python train.py --lr_router=0.000384 --vocab_size=9341 --positions="rope" --rope_fraction=1.0 --learning_rate=0.000735 --decay_fraction=1.0
Below are experts of layer 2 (counted from 0) of a mixture-of-experts language model. Rows are named router (the router's row for the expert), up (a neuron's input weights, with its number) and show model dimensions 480-511. Each number is 128 + 32 x the weight over its row's rms, rounded and kept within 0 to 255.
Before each expert's rows: "mostly gets" lists some tokens that are sent to it at least half of the time. This comes from a sample of Wikipedia text that the model never trained on.

# expert 7
mostly gets: "97", "76", "28", " debut", "81", "52"
router [ 90 176 144 126 159 159 134 102 201 193 176 165 110 139  81 126 183 162 143 109 161  98 117 121 190 134 165 201  99  82 141 127]
up0 [ 86 145 136  94 107  93 122 126 141 152 140 141  68 128 121 155 149 104  99 106 152 117 123  60 164  56  51 136 124 129 122 116]
up1 [126 126 154 151 142 118 130  89 123 127 142 115 177 141 115 107 144 210 171 106 108 149 120 130 111 157 135 140 117 149 100 157]
up2 [183 146 144  96 109 171 126 126 130 167 126  77 130 101 134 126 153 160 157 165 174  83 108 144 151 148 131 137 148 106 104 134]
up3 [175 105 110 126 144 150 149 111 127 162 146 136 100 104 101 125 114 125 119 148 184 139 141 115 108  96  67 170 156 162 132 123]
up4 [169 132 152 164  96 137 106 146 138 140 139 132 125 114 101 109 182 148  72 177 106 128 143  42 153  91 131 115 118 110 132 143]
up5 [137  94 156 117 192 172 148 128  53 125 150 158 140 145 151 155 127 134 115 100 100 118  97 115 134 119 114 141 158  87 154  98]
up6 [155 107 151 138 164 127 110 169 175  76 107 102 129  96  69  96 132 133 133 136 123 138 110  82 105 123 137 134 102  71 168 156]
up7 [185 129 162 109 144 101 121 124 120  72 140 128 122 111  84 186 124  89 146  96 129 106 119 164 177 117 127 131  88 188 152 145]
up8 [119 100 132 131 114 113 118 165 139 126  96  76 116 138  97 103 166 115 115  71 127 100 101  92 146  92 120  98  98 165 112 165]
up9 [141 187 144 150 120  81 116 158 118 100 148 137 161  46 121 124 153 144  86 163 110 119 107 101 113  85 110 102  87  93  93 113]
up10 [159 160 159  95 117  85 121  59 181 182 137 151 161  98 140 152 108 170  90 120 164 120 112 110 132 173  43 131 106 199 134 112]
up11 [110 146 116 139 149 109 129 196 132 146  92 171 145 136 113 112 155 202 117 112 128 145 134 108 105 122  89 123 120 140 110  80]
up12 [118 115 150  91 103 137 168 150 155 129  91 163 198 124 138 188 130 197 144 191 159 118  97 103 150 150 127 128 165 144 126 128]
up13 [113 171 154 119  90 144 129 154 143 148 145 134 112 110 123 169 112 169 157 141 151 112 136 109  51 153 195 171  76  36 151 155]
up14 [ 97 172  79 114 112 146 125 109  81 155 157 132 102  90 122 131 176 111 151 145 161 110  87  96 105  95 119 115 118 136 101 112]
up15 [103 138 115 157 124 132  84 162 127 123 118 146  84 162 108 145 141  98 163  62 134 106 140 130 172 143 143 163 120  93 154  98]
up16 [148 128 138 173 175 151  65  88 156 161 142 122 192 128 110 132 140 160 104 158 111  98 161 159  88 106 100 140 167 140 152 203]
up17 [ 96 141 177 106 143 151 138 137 149  90 155 175 113 113  63 116  79 104 125 103 139 134 108 207 161 102 153 170 119  54 184 117]
up18 [143 166 150 155 173 151  86  55 104 118 142 146 102  86 108 119 113 187 120 191 138 158 128 128  89  65  85  67  88  76 153 170]
up19 [132 148  89 121 123  70 129  87  57 147 162 176  79 116 143 181 171 134 184  92 172  80 117 127 100 151 195 148  99  90 116 133]
up20 [103 104 199 160 129 146 136 159 132 121 169 184  88 102 167 131 166 112 153 150 178  85  58 133 161 157 133 130  60 124  83 152]
up21 [141  63 118 150 155  71 126 134  75 112 140 106 161  72  60 131 194 146 131 117 122 171 147 213 158 113 188 111 130 121 114 113]
up22 [219 142 128 111 133 115 131  43 121 121 179 131 139 118 122 158 134  61 121 109 187 133 146 132 168  75 107 111 140 121 147 148]
up23 [112 116 118 157 147 127 112 163 176 115 130 118 172 113 132 142 130 119 144 134 155 142 112 129 127  92 159 162  69 133 139 190]
up24 [211  62 124 103 155 171  76  69  89 146 132  96 154 136 153 137 152 124  93  68 123 126 134 159 152 141 113 181 174 136 111 135]
up25 [176 143  73 178 186 116 130 120 141 121 209 184 160 149 176 127 132  91 140 108 165 139 150 179 131 145 128 120 168 125 148 138]
up26 [ 79 155 140 156 112  84 116 165 180 168 174 130 187 111 111 127 139 162 119 124 119 149 146 129  99 147  99 121 113 120 131 137]
up27 [ 88 138 121 130 143 118 176 135 109  87 139  97 138 135 164  91  98 138 122 138 136 107 167 129 142 117  59 152 165 158  96 124]
up28 [101 171 118 118 150  88 185 148 119 141 112 133 132 112 131 144 161 144 187  93 167 151 196 210 110 160 118 178  89  59 112 118]
up29 [111 145 154 115 125 137  62 158 131 135 146 130 163 105 121 115 190 120  86 174 177 122 101 122 148  58 119 175 107  79  97 166]
up30 [ 86 146  93  83  96 184 150  44 124 130 120  90 186 149 119 146 108 154 119 126 161 155 108 127 180 125 149 155 148  49 123 148]
up31 [131  86  94 131 111 114 131 127 138  66 137  82 178 161 109 159 149 130 141 112 111 146 134 194 154 149 151 177 119  91  79  78]
up32 [ 85 135  93 118 132 125 160 111  98 126 140  73 135 180  86  99 124 182 174 114 158 117 132  73  92 148  71 122 132  74 115 142]
up33 [ 92 184  66 138 155 181 163 137 163 130 117 143  93 114  71 168 176 150 100 140 130 121 105 115 126 160 101 153  53 112  89 174]
up34 [118 163 159 107  98 123 135 137 119 149 154 159 163  74 136 127 166 116 126 107 168 113 143  71 127  82 162 183 130 105  67 108]
up35 [128 128 135 180  89 165 139 155 140 105 114 148 116  86 100 132 169 113 167 157  81 113 146  70 153 109 177  75 130 134 136 221]
up36 [165 148 142 141 143 134 104  81 153 104 133 134 158  71 128 159 130  72 124  95 162 123 134 134  94  90 100 120  81 143 168  70]
up37 [ 93  68  93 137  92  52 156  97 120 107 120 107  88 138 123 107 143 136 121 139 127 196 133 124 201 146 170  82  82 156 153 166]
up38 [252  64 139 155 109 117 195  79 111  84 122 115  84  96 153 121 139  35 142 100 147 136 136 150 142 134 107 114 125 181 145 113]
up39 [112 129  89 101 151 165 150  92 102 125 141  78  90 112  67 179 131 125 112  95 108 147 138  99 122 109 132  90  74  90  92  90]
up40 [ 83 137  93  95 147  99 111 131 142 150 155 161  59 118 135 136 107 112 175 170 155 118 140 129 166 118  76 138 105  92 156 134]
up41 [162 181 118 116 123 140 135  36 145 114 170 160 141  69 117 135 136 109 123 106 125 140 133 143 113  77  93 134 135  60 158  54]
up42 [146 127  83 103  90 129 140 116 154 146 146 116 120 100 140 105 123 148 155  86  81 127  92  85 155 118 145  65  73  63 120  84]
up43 [ 65 136 203  67 148 129  86  73 102 145 194 143  77 124 134 124 121 164 112 170 146 146 127 126 201 124  31 124 104 178 173 107]
up44 [181 150 179 115  95 116 169 150 126 141 157 180 175 124 107 180 147 126 132 113  97 112  86 110  94 136 134 157 129  82 205 104]
up45 [ 96 181 114 115 126 131 136 183 130 177 172 123 132 123 140 114 131 158  78 113 159 110 130 120 140 117 133 210 106  82 114  99]
up46 [ 62 145  57 123 144 115 142 140 155 113 103 197 173 119  91 129 166 116 123  98 146  83  91 124 181 109 177 161  73 123 115 163]
up47 [121 176 162 133 110 115 129 130  83 105 125 122 144  89 178 117 117 158 119 110 133 133  98  89  80  81  86 107  99 103 134 101]
up48 [ 82 136 114 112 116 176 152  89 124 134 131 175  68 114  83 159 142 117 161 163 125 166 119  50 149 112 140 109 118 121 128 146]
up49 [180 167  85 129 159  77 164  64 104 153 200 101 153 135 114 109 154 133 191  70 146 113 152  83  93 113 144  72 110  87 172  99]
up50 [ 58 132 128  87 115 116 194 119 119 180 148 156 154 177 118 145 136 159 114 123 105  93  90 143 154 135 107 192  76 183 132 126]
up51 [143 154 155  77 102 144 153 134 126 158 119 114 163 124 111 123 145  84 160  91 172 119 113 136 116 126 141  97 129  80 142  65]
up52 [182 163 129 109 147 210 133  89 175 115 157 102 153 157 111  92 112 191 173  92  96 152  68 137 131 119 121 162 126  91 159  75]
up53 [ 85 144  37 162 178 133 144 147  82 165 150  90  69 102 117  82  71 115 122  58 145 125 131 152 144 128 144 124 127 120 121  86]
up54 [166 162 129 120 151  95 110 103  93 159 134 175 146  86 122 150 123 124 111  65 163 119  99 164  83  78  73 140 137  81 127  69]
up55 [ 70 128 149 114 139 135 134 123 126 137 180 191  60 107 169 131 131 106 155 129 128 151 126 190 177 131  73 134  81 190 155 124]
up56 [137 108 167 104 171 154 152 176 162 128 157 162 120 170 138 122 160 108 157 126 133 134 144  81 114 130 129 117 129 101  83 144]
up57 [ 95 163 130  84 163 100 116 132 155 136 116 138 116 167 147 160 130  90 155 148 140 160 132  91 177 195 153 195 135 129 133 128]
up58 [148 149 112 134 140  99 121 111 129  99 163 160 137  46 115 143 148  72 192 135 145  61 125  83 162 100  82 120  95 132 204  80]
up59 [121 199  59 143 134 129 150  79 177 114 158 116 207 120  91 135 147  70 158 142 104 128  94 116 112 112 175  56  77  90 103 103]
up60 [ 98 128 116 123 129 151 155  72 147 148 105 169 123 153 138 152 160 140 111 109 144 137  88 124 164 134 225 147  93 136 146 142]
up61 [141 136 128 140 155 131 138  73 152 149 109 108 135 123 129 175 151 139  97 147 139 120  97  78 144 128 167  85 150 109 110 154]
up62 [101 173  94 112 104 127 173  76 121 119 169 170  69 128 131 185 171  97  94 107 172 102 134  46 179 107 141 125 127 119  79  99]
up63 [118 121 114 143 127 122 115 123 169 211 158  86  88 163 113  80 125 119 116  88 145 129 144 139 201 146 140 156 135 202 125  53]
up64 [112 142 207  91 149  62  83  93 157 149 111 180 118  80 143  88 184  57  21 138 162 109 125 174 217 156 113 217 166 152  98 123]
up65 [137 151 113  95  88 109 150 157 113 134 116 126  87 165 181 111 199 146 133  63 156  98  97 112 100 145  91 132 134 165  74  91]
up66 [146  99 165 127 190 140 110 141 123 103 159 139 158 116 150 130 136 144 100 137 137 129 119 136 128 145 119 154 144 176 135 172]
up67 [144 143 162 174 108  99 109 146 136 153 105 129 119  90 124 141 155 113 117 184  84 124 131  44 162  66 145  87 117  92 137 176]
up68 [237 121  97 108 129 114 152  99 144 107 134  94 190 122 123 139 120 166 152 123 187 171 123 184  98 109 127 104 153 164 134  89]
up69 [169 151 139 142  66 151  92  96 131 139 135  53 165  84 174 122 161 142 130 111 100  93 148  57 158 160 146  66 119 146 128 155]
up70 [103 108 108 130 165 110 139 187  91 160 119 175 155 158 129 172 148 122 123  94 137 135  86 120 143 141 106 100 135 195 112 141]
up71 [170 119 111 138 138 146 127  41 132  71 153 108 165  93 134 136 136  73 158  92 133 156 153 104 144 144 142 112 152 112 174 142]
up72 [120 154 148 123 158 119 148  63 118 117 121 181 140 108 105 141 119 109 111 118 186 103  95 156 147 156 152 153 149 155  90 126]
up73 [148 150 125 145  97 131  74 132 123 120 144 152 174  87 137 102 182 128 126 150 120 116 123  73 138  99 114 105 133 114 139 121]
up74 [ 93 151 155 105 121 135 112 155 151 145 141 141 127 132 125 135 130 149 118 116 148 118 105 166 115 106 146 216  76  57 121 114]
up75 [199 108 130 112  82  94 123  68 128 149 170 140 120 161 138 127 154  95 128 102 168  94  83 195 161  91 133 140 101 187 104 107]
up76 [ 42 154 108 125 173 145 128 126 101 130  68  98  73  96  33 135 169 168 114 115 144 134 120 149 146 109 102 169  49 122 127 139]
up77 [140 190  92 105 118 174 185  99  70 141 136  81 139  94  61  71 126 189 148 154 173  87 114 133 110 138  92 150 124  41 132 123]
up78 [ 63 109 141  96 143 156 136 183 157  81 111 118  81 106 116 117 141 110 141 112 194 130 128 136 114 192 151 203 153  97 124 126]
up79 [167 148 129 123 155 116  82  46  76 144 155 154  92 135 120 144 145 142  61 114 131 122 164 211 151 119  89 121 117 143 114 107]
up80 [103 150 166 123 133 105  79 115 114 129 204 182  91  90 135 163 167 175 100  87 138 133  80  81 118  71 168 166 104  91 146 120]
up81 [ 68 116 108 153 157 136  80 155 124 120  48 165  88 131  84 120 152 135 146 117 121 134 105 136 144 139 126 132 114 114 153 188]
up82 [131 161 128 115 192 112 201  83 112 144 115 112 102 156 129 114 156 115 134  96 114 118 181 117 114 169 143 193  99 169 108  87]
up83 [122  72 115 104  72  41 104 152  90 119  82  73  99  78 143 166 151  95 145 125 152 170 121 123 182 128 110 226 112  56 156 179]
up84 [ 92 166  92 130 133  51  72 122 134 105 167 166 129 120 132 179 190 116 126  88 132 126 115 136 130  94 127 135  70  81 160 112]
up85 [140 173 147 155  82 116  65 148 123 165 168  64 139  57 143 102 165 117 130 167 115 127 136  52 163 128 134  93 107 148 147 136]
up86 [ 79 177  35 125 115 134 133 141 149  91 118 138 135  97 118 119 155 164 166 107 123  83 109 117  90 128 167 110  79 120 103 110]
up87 [187  97 101  96  90 144  91 184 106 182 112 151 137 143 155 108 106  92 131 123 133 176 111 155 103 110 126 122 143 119 134  95]
up88 [112 158 138  88 110 123 132 185 132 152 147 153 144 148 130 140 133 144 107 152 141  90 111 112  72  72 140 199 108  46 103 108]
up89 [192  97 139  91 137  99 121  59 185 139 117 101 117 107 126 173 164 167 125  98 135 178 108 157 148 123 154 130 113 111 163  88]
up90 [ 99  99 104 101 181 119 141  72 123 166 151 115 207 158 127 140 117 165 121  75 140 169 129 118  77 137 147 101  96  82 127  99]
up91 [128 131 177 158 161 160 120 158 149 122 197 138  73 132 121 164 122  90 152 112  91 114 114 163 160 153 124 126 103 181 193 113]
up92 [ 69 125 140 168 141 136 134 183 139 151 119 128 107  77  79 130 142  66 156 151 108 150 122  47 130  88 147 122 115 117 147 148]
up93 [146 131 109 126  76 109 158 170 105 165 158 132 120 111 135 132 111 103 138 110 101  93 143 176 156 105 155 180  80  74 151 122]
up94 [162 140  68 123 123 113 113 100  78  89 126  62 152 121 139 117 142 149 169 144 148 168 162 100 152 109  82  87 104 155 167  68]
up95 [ 88 163 139 162 151 104 162 144 146 120 122 117 138 176 141 128 144 139  77 122 121  97 147 126 136 189 162 174 118 119 120 138]
up96 [ 99  89 124 128 117 183 108 161 155 113 109 184  49 115  81 168 132 125 139 134 135 111 177 122 139  98 114 159 100 113 239 168]
up97 [145 159 169 162  98 168  89 153 141 144 190 153 155  84 144 107 168 114 116 178 128 111 112 103 144  99  64 140 107 119 103  93]
up98 [152 160 180 149 115 148 126 114 120  98 164 108 157 104 131 108 116  84 171 134 164  87 110 126 148 104 143 126  63  79 132  70]
up99 [102 179 164 150  83 136  80 149 156 183 161 164  98 131  98 175 125 120 161  72 130 100  96  75 134  97 124 133  63  70 140  92]
up100 [108 159 150 169 141 194  93 186 172  91  98 148  82  39  76 119 145 106 119 146 140 161 118 102 114  97 111 127  85 125 205 186]
up101 [158 148 113 120  91 108 141 166 112  96 158 120 132  69  98 105 138  87 140 123 134 101  91  86 176 144 149  98 135 111 199 126]
up102 [107 155 164  96 182 172  87 156 125 135 170 163  93 116 123 104 192 141  61 102 161 133 114 214 117  99 122 178  91  81 113 123]
up103 [188 118 123 143 177 160 118 132 112 170 162 111  97 111  86 120 128 122 179 194 131 117  72 212  95 125  87 168 117 124 102 104]
up104 [169 134 135 122 142  92 139 159  94 154 117  79 123 115  35 107 169  79 119 131 105 133 113  87 131 156 189 140 107 199 138 146]
up105 [176 140 128 122 120 101 105 106 112 117 142 147 176 130  96 148 142 158 110 164 133 192 147 143 111 121 105  90 102 132 151 121]
up106 [ 94  81 156 129 170 152 119 116 137 167 104  87 108  89  71 115 171 121 170 217 134 133 112  22 132  66 165 113 114 105 155 134]
up107 [119 146 187 190 149 158 136 132  96 120 201  91 145 121 115 108 168 167  64 133  84 111 118 135  68 135 127  75 131 114 129 141]
up108 [ 93 161 101 127  89 121 165 172 130 103 110 206  96 141 126 142 179 111 132 134 184  88 102  95 126 114 156 121  67 104 105 148]
up109 [106 155 129 133 149 140  81 125 160  83 130  92 179 106  85 180 163 143  99  90 126 120 141  53 187 116 129 168 155 113 124 184]
up110 [113 162 148  84 109 105 153 188 146 191 158 140 134 165 124 155 157 163 132 162 146  83  99 159 123 103 113 255 143  52  99  99]
up111 [111 116 142 132 161 124 113 105 109  59 148  89 160 103 114 197 179 147 121  80 126 143 158  84 158 121  94 160 146 107 166 161]
up112 [123 131 120 121 169 130  91 111  41 111 151 153  63 144 135 192 118 136  91 126 136 131 143  82 161 112 114 131 110 103 130 105]
up113 [124 119 110 117  90  82 119 114 170 151 110 109  85 138 121 126 199 136 151 165 119 139  90 130  91 123 103 146 144 104 120 112]
up114 [171  76 103 114 130 159 140  55  59 158 165 153 136 112 130 154 106 164 144 192 169 152 149 100 151 156 113 128 134 109 149 126]
up115 [153 120 136 128 137 124 161  91  98 135 108 117 158  59 107 137 132 143 124 134 115 102  99 173  95 157  90 106 164  93 152 129]
up116 [ 80 154 109 108 123 154 165 175 111 151 128 149 117 125 103 149 155 107 139 118 118 115 131 119 137 122 145 113  71 115  96 109]
up117 [110 164 176 138 133  92 158 197 185 106 123 123 166  93 119 117 188 128 139 194 129 133 122  63  76 119 155 142  80  95 162 121]
up118 [ 70 132 151  41 148 125 150 120  78 137 177 133 114 153  94 156  78 114  60  91 177  90 132 143  65 157 144 142 162 106 137 164]
up119 [109 117 121  97 130 152 104  89  77 139 114  68 176 163 150 154 122 114  97  93 131 120 124 135  95 147 163 139  66  98 156 160]
up120 [ 60 164  52 125 137 156 135 134 181 145 111 161 111 127  89 111 170 213 162 180 127 156  93  95  94 138 108 127 154  72 113  92]
up121 [116 148 124 164 159 141 175 133 139  98 197 122 106 144 159 140  90 155 169 174 115 146  99  80 181 105  83  93 153 185 121  76]
up122 [169 104 182  87 165  79 123 155 144 118 133 156 108  97 127 105 181 113 144 142 146 135  88 148 167 126 114 132 120 131 117 145]
up123 [115 122 160 141 129 110 108 167 165 139 157 137 137 105  72  92 180  76 121 154 133 112 122  86 132  70 139 103 125 105 101 128]
up124 [103 105 109 137 103 154  99 133 126  90  97 130 170 168 140 126 147 152 144  94 151  94 143  77 192 191 110 107 158 165  62 170]
up125 [157 145 133 159 113 138 145 100 163 162 151 140 150  78 109 141 124 115 122 161 140 119 114 189 182 142 114 148  76 193 116 158]
up126 [100 112  63 121 148 141 117 109 162 162 129  99 123  94 161 127 147 156  96 148 169  92 129 163 120  69 107 114  82 138 119 146]
up127 [110 143  90 108 131 187 119 173 157 202 132 158  77 118 108 139 136 115 126  96 151 114 121 160 153 117 122 166 123  39 147  82]
up128 [123  63 136 138  88 133 138 106 159 142  97  65 116 131 109  98 181  99 147 141 143 207 134 182 194 132 122 157 115  88 132 129]
up129 [ 96 114 140 131  97 105 130 206 166 133 143 140  70  90 102 125 183  75 124 128 115 101 125 110 155  52 176 160 117 109 128 121]
up130 [165 132 113 157 168 137 150 141  81 128 101 135 195 121  72 136 124 128 131 163 149 129 140 163 147 121 140 144  82  89 122 192]
up131 [177 154  93  59 147 117 124 160  94 129 170 120 132 156 139 177  84  80 138  89  98 120 148 115 128 160 173 103 110  83 111 161]
up132 [119 102  83 122 162 163 133 127 116 121 158  89  73 134 139 130 107 200 143  96 126 136 104 115 137 145 133  73 134 130 129 129]
up133 [187 105 131 151 137 166 135 159 147 116 147 129  97 130 102 123 145 140 199 200 111 101  83  23 171 151 179  65 109  92 187 186]
up134 [105 120 150 148 128 180 120 138 171 175 134 134  49 114 100 101 182  98 161 164 142 117 114 115 144  96 125 135 127 115 159 135]
up135 [136 139 131 127 164 119  98  84 102 147 169 162 119 118 150 146 192 134 101 127 132 139 116 118 179 116 158 139  85  73 168 122]
up136 [122 153 125  89  96  93 122 107 106  92 153 167 133  98  77 138 157 113 120 139 109 102 133  95 105 160 165 124 143  89 160  94]
up137 [148 171  98 112 135 161 159  79 108 110 128 122  97  87  88 137  99 157 133 132 137 137  66 167  90 166  71 155 111 121  86 133]
up138 [170 117 126 170 143  98 107  74 110 123 101 110 194  82 145  91 128 165 168 127  87 167 103 136 145 115 157 102 114 135 111 142]
up139 [171  81 121 136 126 143 118 152  57  85 140  95 104  63 129 129 105  73  99  88 123 148 148 136  94 113 173 120 113 123 150 127]
up140 [158 148 148 101 139 149 133  98 160 116 129 141 195  85 158 166 132 138 178 155 140  80 156  93 109 120  58 136  97 166 187 173]
up141 [132 149 155 139 115 186 120 182  91 135 158 196  87 127 146 134 167 145 131  67 154 137  85 120 103 111 143 170  91  89 108 100]
up142 [ 93 112  85 124 208 135 154 154 158 125 148 122  85 110 103  78 161 136 162  84 135 152  95 128 162  70 159  90 119 114 195 101]
up143 [ 59 179 130 108 162 136 142 109 133 143 184 154 141 113 106 133 176 121 100 126 184 111 108 142 153 132 215 119 102  84  96 174]
up144 [ 42 140 164 128 112 116 103 121 139 138 128 169 100 109 125 127 140 140  50 129 111 137 101 180 159 153 133 162  99 111 128 118]
up145 [ 63 166  32 128 140 132  69 173 125 104 133 139  93 123 100 126 146 138 156 152 155 123 109 125 175 125 133 128 110 154 170 188]
up146 [ 94 147 157  91 131 156 118 163 145 157 189 162 113 145 141 140 142 167 123 192 146 118 122 154 157 131  42 169 117  79 109 108]
up147 [100 153 187 125  94 129 135 205  52 151 148 151 145  94 127 151 141  54 141  95  99 110 129 140 130 125  73 143 130 132 164  92]
up148 [ 95 125 155 155  81  93 116  83 114 170 132 134 112 101 169 135 125 110 118 138  78 156 150  90 125  84  71 182 116 165 179 157]
up149 [155 138 142 144  84 108  87 119 115 148 106 131 139  86 105 114 152 159 134 112 146 151  58  75 127 133 152 211 151 137 117 205]
up150 [168 135 142 163 115 104  73 112 143 112 179 148 184  34 111 102 185 111 161 140 103 114 117  43 163 102 142 121  97 128 181 158]
up151 [ 59 194 116 127 116 208 147 151 145  92  92 118  20  95  97  95 172 131 108 192 135 119 155  42 117 122 114 125  66 117  63 154]
up152 [ 87 144 110  81 125 106  87 117 163 128 108 160 145 167  61 143 180  87 123 136 163 102 112 116 147 101 119 157 130  68 116 166]
up153 [107 164 139  98 107 148 119 132 138 123 130 223  61 134  95 137 175 188 150 145 180  99 127 153 172 118  90 204 123  69 109  72]
up154 [ 56 133 153 124 153 132  67 133 157 156 122 158 108 117  81 189 154 114  96 101 148  74  96  96 172 104 142 133 146 142  81 161]
up155 [ 86 140 150 103 142 120 146 167 166 110 146 151 152 149  92 168 123 141 159 189 169 145 140 128  82 165 122 145 122  98 127 157]
up156 [ 97 100  98 107 121 148 125 119 171 141 108  88 105 139  85  84 140 120  92 118 131 137 148 128 155  81 176 187 119 112  85 147]
up157 [138 149 144 115 128 133 152 107 122 156 174 131 169 174 129 141 142 102  85 142 132  92 124 141 123  72  44 140 109 152 143 163]
up158 [ 98 175 115 104  98 135 115  83  83  82 151 120 158 129 133 150 141 159 132 113 196 118 126  87 141 179 114  73  87  92 124 122]
up159 [129 147 109 129 117 145 123  69 127 181 137 159 101 142 100 159 175 114 139 123 172 130  92  80 197 110  84 100 133  94 172 150]